Weights of a small mixture-of-experts language model, trained from scratch on English Wikipedia.
Size: 13 layers, width 256, vocabulary 2048, 117M parameters.
Experts: 128 experts in each of 12 layers, 96 SwiGLU neurons an expert, 2 picks a token, a sigmoid router.
Training: 535M tokens, 8159 steps.
Below are experts of layer 3 (counted from 0) of a mixture-of-experts language model. Rows are named router (the router's row for the expert), gate (a neuron's input weights, with its number), up (a neuron's input weights, with its number), down (a neuron's output weights, with its number) and show model dimensions 128-191. Each number is 500 + 25 x the weight over its row's rms, rounded and kept within 0 to 999. Numbers have three digits each.
After each expert's rows: "comes before" lists some tokens at least twice as common just after its tokens as in all text; "mostly gets" lists some tokens that are sent to it at least half of the time. This comes from a sample of Wikipedia text that the model never trained on. Tokens count by the router's weight.

# expert 89
router:564506473466527513524512462479468501505480527497516531521488529548438471456541510499489499526523497522497487546516497486505493451511497474508518466495474506522502466486447546485502493462493450
gate0:482485509486528528525522531472518485444503514492504517464517528513524532439520500488549519440473502485519513481571472486506518481464476524490543501491505519502516518547478484500492467494473499
up0:508488501515512533489468525503495463492488499541507552438526512500544488494531511510524478471524520517480464495532529464519497503491477517462505546485453546437514529507480491516501512510516499
down0:512515520514540494543489503489459442496464515508481484531519510505513516529502497484483511520589495481530458524486463489489551505544503536489502499484486472477496513509496494468518499495494508
comes before: " |", ",", ".", "–", "th", "7"
mostly gets: " 12", " 20", " 13", " 28", " 27", " 29"

# expert 23
router:520496490534511502500517484470517505505488441505526500485503514533487532469525537516493522502511461483492491532513506509518443429522489503456495483452505503490484492494474504487472520461530514
gate0:508506561451499508455453530484510485524503509476528496495499514485493517498502532517464482479520480524492495485484506477526475500496534510517471480495511509522561463502469539503537486510527472
up0:500485495471515500475506492512491431478475522490494497542519494533520510491480509454543518449522531470535490531491531506424509497561487459534550500474517481529541492519510488513523517531508495
down0:457506476542541541518511499475500487522508519495541506482506516522486571501441514488515474476507492497496491505478478498483536523501527516521501511504507491509473492523483517513524548495517514
comes before: ",", " |", " (", ".", " and", "'s"
mostly gets: "ina", "ana", "ica", "a", "ena", "ta"

# expert 20
router:592486492500484526513511466514509488512510459514539517519502477463437531480518518494492556481499490499505509501496516491493521480523506475535493486460484514486506496510482443546531510489518479
gate0:487480488506515510503482472531501556487481467481524553481517495532427481505498500499495494513548529511504526496470526508525495497491483587490476516484528450506504500498467504491506470481507465
up0:513529464487476461473469524466529482513498479500497480496503505500527510484508509534458517451477532488510519485501467516520516482503452486528470523491480494501550488442531477500512509490460487
down0:479501519495486512478441505540500460448489507462495516467484533473509499497532494487499494489482543496520507480564492469546534512483492512504523522503454534523524467495485451517488490491498498
comes before: " the", " a", " his", "ce", " other", " f"
mostly gets: " and", " for", " &", "for", " For", " or"

# expert 69
router:557473516500524482506532517451495488524502472504537535491543501493437503471494557517487519510502516517496504533510518522513449455537502495521498478472456498486496487484445528509478528496542501
gate0:535501489521525553521537492484501504503497471536533510545535522517477507494476524556517488501528507506517540496519496540529467498500483487477493514468509541523513454531471454534511504547543469
up0:515474499535468520526478489502507524500501472536493512549529486519487520489471496541442491476466521530504529501483473492548473492539480521499497532465522494490509457482512462520479486540501505
down0:431498501551491497533524528439484546501542501501525483513510498514494479500483472506532462530510499518523493461508499459483533498508531469462523493476544517509515497537513484518491455497488491
comes before: " |", "–", ".", ";", "7", "9"
mostly gets: "uthor", " 0", " −", " 3", " 4", "_"

# expert 65
router:511548466493543537486488489475489492523484467484550584499512507510480497468527491501488520481518495518538490506522524488507513484550536509470507552454477499502492489493466480521464527510500445
gate0:518497491476524493531524530503491537514501516465516495543487509519504493459506463549492464535530495527491510498481514512478501494478494497512490481514447537479487498514513522525508502490545489
up0:508537497484508521519532496492535526524494507494498524509506498527512503533549501503528508506529468477535508479497491497528516541492460515460515491507479502497495467493519554545465507439508504
down0:496550490480468545482468516527493504528506494497561523501513525519461482495489524515497562540499499526517507458486498526483475494522548483460500503479510490490539473513490505529492532526480509
comes before: " was", " he", " the", " is", " had", " it"
mostly gets: " that", " which", " two", " all", " who", " they"

# expert 58
router:533462479524545504486528495485507524494489497480556500512571481493449489487532539508485519464532478510487487559516515493506433433478494477474512502467489493488495476498454510486499497488526502
gate0:520492494511501512460510483519532488556487522492528548488490507510535520521494526485444505512531550524511502534498498487515546509465480500463467472449512520493534495507485504506514529490483454
up0:504471518451467493475481478502530505541522553495471501490497516497505506517444476490495459508509483519495502529495558459520525493475511480487452495482480541510485492491473500504499564504472481
down0:514525526495512523458442533476513492538492542486490501499526466494514500455517531498467481528509483473508504455482490509492507524490473498495499522497443522504510483536474493466531510455503494
comes before: " |", ";", " ", "2", "1", "–"
mostly gets: " −", " +", "^{", " 0", "<", " \\"

# expert 35
router:552459494450510480500511484504508504543470520486525515480531502517412464483528498504486484514528500547513498523478524514489456442472522487468513501431501540470473494503465457466541539472542457
gate0:508410474452525470519504505505496487488475485530492513501504528443467491490519531458523501525503490528502548493531484500517472477477523549504518535508535532498401494501478481479494554493537455
up0:490538521513474487497547466521474542531481512456501506522483520537532520470519503486537505505504497482493434496496485502545524493477474480475534498475498535577511484534547553507510507494513547
down0:553482505494498551483514503538483493505490446494505544518486505484503510481517499514508569516538518524510462497510532444496519486516497530482488465524501508495518552477471463520430489502481497
comes before: " |", ")", "′", "%", "″", "°"
mostly gets: "30", "29", "46", "40", "45", "48"

# expert 77
router:558455512504505507484510465505489495556494521460530556511515498511453487473484544511491470492517500520502480521509481465493490429505513509476488511462484520502497481485531516455504517513518522
gate0:516550523471498516492478484497521436495502530465501484504529485500497511477495507483492492492472483498518478529503507482525504482465528533479489538513472478461500481475495486486537501505565532
up0:484479517504503496520526520454443531491466490540493499508527476475491467455499522523522479499511482529491555497517503531444499477554539499521510508525461504491514507532480502486507538506522481
down0:488508494500465471489505516475465536509529514485504511520487534498518489483518526498553502468511446486541519551508534449507468511479485514548470522525528497522511474538528524437465487496453473
comes before: ",", "–", " |", "6", ".", "5"
mostly gets: " 199", " 197", " 196", " 198", " 193", " 2007"

# expert 14
router:541480502512488528494504489511489499535482466484581504521488522489458456467518452527513529486514504515517486540510505503497441478513487509487507538457506529512523503474459489488493488473516472
gate0:509480525502525470484515461500474501554458493487492516520500496482493533535531509465492529446472475515508484522478522471515512501550502435492555491491546520459508512528449520477485521474486489
up0:452491562453482480527490494520481462529481529484517488490474478473479492512482477523527504476477499466504462489495531496467510527552501495459498514500507503493524471542485446531513474514554465
down0:463552502497457494510491486481527491506511436498487472509490520509509516472506460480475507546505512495447552513506471491502505522493509468497477493492504529520497473496462480504532506457447537
comes before: " the", " of", " to", " in", " a", " and"
mostly gets: "ing", "ion", "hes"

# expert 73
router:565475490479536505472544463539470509530487464473511555502517501538463510461514529513485503480518468488518511526523517488519492498529495522486502525471503507509501484513477473498500554509535456
gate0:504502545492475500453467440497485522472475507507510510537561536507460468489502497535497484565527440541489484506521452496530460493520511495479529446479531509485482520512497520492504466545475504
up0:509504471487470495492476516506572491465490532516507529462523486500514511451489463525518497530514491545455497502493512542526496501492498533497519471519501443463494500480498519521504516534471452
down0:499478481491472494512515507458538503520488476516470506506514482480487520469492482520487509510467497567460532490492539539504529505516512494456471550531466526490494476480458479529496469497491478
comes before: " the", " a", " his", " be", " he", " an"
mostly gets: " after", "to", " into", " before", " when", "fter"

# expert 9
router:577486491507546522491541512500484505526486472458546529479497503491452517476517568522488485487527498502522494567516503491508452449504539493449471489476495517508476508497461497497493507499507500
gate0:547501492473498423511504477522529486493518498498516520528544497512523543484496504500528498451470488530512473480477528461483504503498489454478472501511504511513515504508429503527521502517520494
up0:511538493501479509523474473493533492519546528522487467483495498515528470547487508504472504472476489536443517503511497525531528465477515521493460473513481454508503468477539547478484473540532480
down0:503481495525514515458468521497511500505492522524524490504505485481524488551504497453518475480452474572524564502495502547499501495488519518523506478498495537517466487501539521541528422489458488
comes before: ".", ",", "–", " in", "',", " of"
mostly gets: " prot", " bel", " died", " home", "lege", "ival"

# expert 42
router:545501487541500498478503465490469493488491503490568520492554466520494487511523513509498506477510469539483480572509493498490465436516495487461529492476472517505486500510485516504498549509518518
gate0:491497511506464522591485482472509510536478509485553481473518528488493503510518496482553512479490521524486525524518522538487521460507515495515506512513488472475542476480485512545472489528484497
up0:497553456506498479507456492493498475497485483486478494448496480494490503468515488516522449527530468494521546482464528497506489504494496464457497492484536480501531463475504523525475495477486521
down0:508545500545537533497481474467501479484511521519486507504516488493485460497524499507502479461511539525485473509491494491480487493479507502456514486480509489543483506511497482495567536530487486
comes before: ":", " of", "\n", ",", ".", " in"
mostly gets: " service", " Church", " office", "work", " Country", " League"

# expert 54
router:549443484525505528487496492494490501534493507490559539493551488488442486503504503513482453487504444486510483543528505517506448414494483475460494519445503539495511494497488492459533531487511477
gate0:495452515433474517494517515462511474522531541530509515544500522525491555499522500494538519502480489496517517503492515475556467488484483517478471510514479535514472521541486513495528497498533518
up0:530542488537504509509498484472499478519517492510513496518530477496493493477504499548456476418502513476512521513496505481532542437498462494472495518511515498508557528503499514483527515506531493
down0:504479460479550510500496473496500508527491522483527528509510549558480500456473482505463551511488486483492457514509479473502507533493520498491493488513496484492506489473527501500489510503493467
comes before: " |", ".", ")", "–", ",", "°"
mostly gets: "4", "9", "7", "3", "5", "60"

# expert 104
router:530474504522480518510516488504506509558460476531535522487543514538441553464518497502483510507518457459461484511505518498506467454508516474477491516437505516491521476468461510488508517523511426
gate0:516463465517508504497529493508491478497486519453520486467504470471509478469477496495540505474507482494509487490488500493514496495526516489480510485444531488453482478488568495447535493487461514
up0:498535469519506542520578480456528503480508520478491528551491512501508478538492496505427483520507530508478529498494487496527484481439514499513471511527500447541491493482491529496483492517518486
down0:524553470450485509508502509495483520520465491487479462510486507479507496498549515490560470467489466509513480508489493488488495490554530506500516467532492515516495511468499483485504499503487510
comes before: " a", " been", " be", " also", " not", " the"
mostly gets: " is", "ly", " had", " has", " have", " are"

# expert 121
router:577455497530500529505540481500498500541497479495553530506579506488422473472514523494481494513508519519482472517493509504498447499527506476490478490415478533500490467486459492506552496512475460
gate0:522498490495488501483526484501507511490531504499501563503496478515502498533507500524499517487494515512492498526488551534503523495530519515514540488473503452505491484522483499487511501487496484
up0:508467471449500507524517488465479485444503525529509489513489527465530445514524461470509520471549476506520502493519468483564474513508486503507525491532520524491487495488484497472463531484511530
down0:490501521487503503553517492528532513496519491479481534527506491518477490519516490499482495519463474457459459611468510483476518485495516527517523503467523458477496522537481515495467482501491513
comes before: " a", " not", " also", " the", " released", " used"
mostly gets: " was", " be", " are", " were", " been", " became"

# expert 21
router:518467488506505488475488488518522513499506439471550522487488505524476525477547510519473525537493478481541482495507513487509504451524523525484495489486522526529484468499522525443491541518476457
gate0:520470503493466468494482476476507536486493486494505511541506531460462488483495477494486523509524425500495460489508495530469485516518504553520527525502535480466465490503496458455500497523517489
up0:475547478528480492484508536504483462483477529499464457471480490521515486457478492513424460526520554529525514504469518472536485512474514481520521514491491487482540502492494492501493494497508530
down0:502515511444499493487518490489491485466506533497505468487487495492504485512474542492476496456523535516501471544524509463509460484489474535516555534479503498540524510548492486480545487460556511
comes before: " and", " the", " which", " but", " he", " with"
mostly gets: "\",", ",", "),"

# expert 79
router:536498479511527533497530481510486529495479453469542523497547522510459500484505563505505500509507472549488489510499510522484456419509508496529511523484476525498517500489488515533469526500507426
gate0:533508482488443531484512471477480452486497496476510507514509496504491475483498489505477495484524551440492480481488503452542507469498474515507455522500489493471507522470484559492468547494518475
up0:520459499497505464500481518520516553503488506458485480491461524492507467508501499500520520514530455548532506506521507500488508541517509486473537482489516553546495458531497479512536494511493486
down0:493486475481484477537533522463485496483467516457475522512500478515470491557517493510488452519530502505511522557514552500515511520470498492482462544466509516477441481526529501481517501538562566
comes before: "\n", "at", "ank", "res", "oints", "resident"
mostly gets: " p", " ===", " ==", " r", " pl", " ro"

# expert 102
router:544467516499505515495517501471471508543495501470532585517520502490456523481511487514468522485505459496526475524516488491496449441518529504517467521448493488518509491502465511502502528524512485
gate0:519461522502527507525515487469476481489534464503507551488482509531521492484505472517516479500509491519465529510487494519510556507517529492538510519437505482487551508495468503574510512463525515
up0:482522467460464493497523491498500527537461535500475446485507460491489510507534504466514483521483543491479517505503495496503501523495446500474466499535497524506499503503541466485507483519473560
down0:475525510521532473478482463524478515525509514524505531495468493545482511497496474527488524432481483460534477480468513533525522504502531520564498518506531506472483459483490537501476507471490463
comes before: "\n", "%", " \"", " was", "uring", " ("
mostly gets: " However", " After", " She", " On", " He"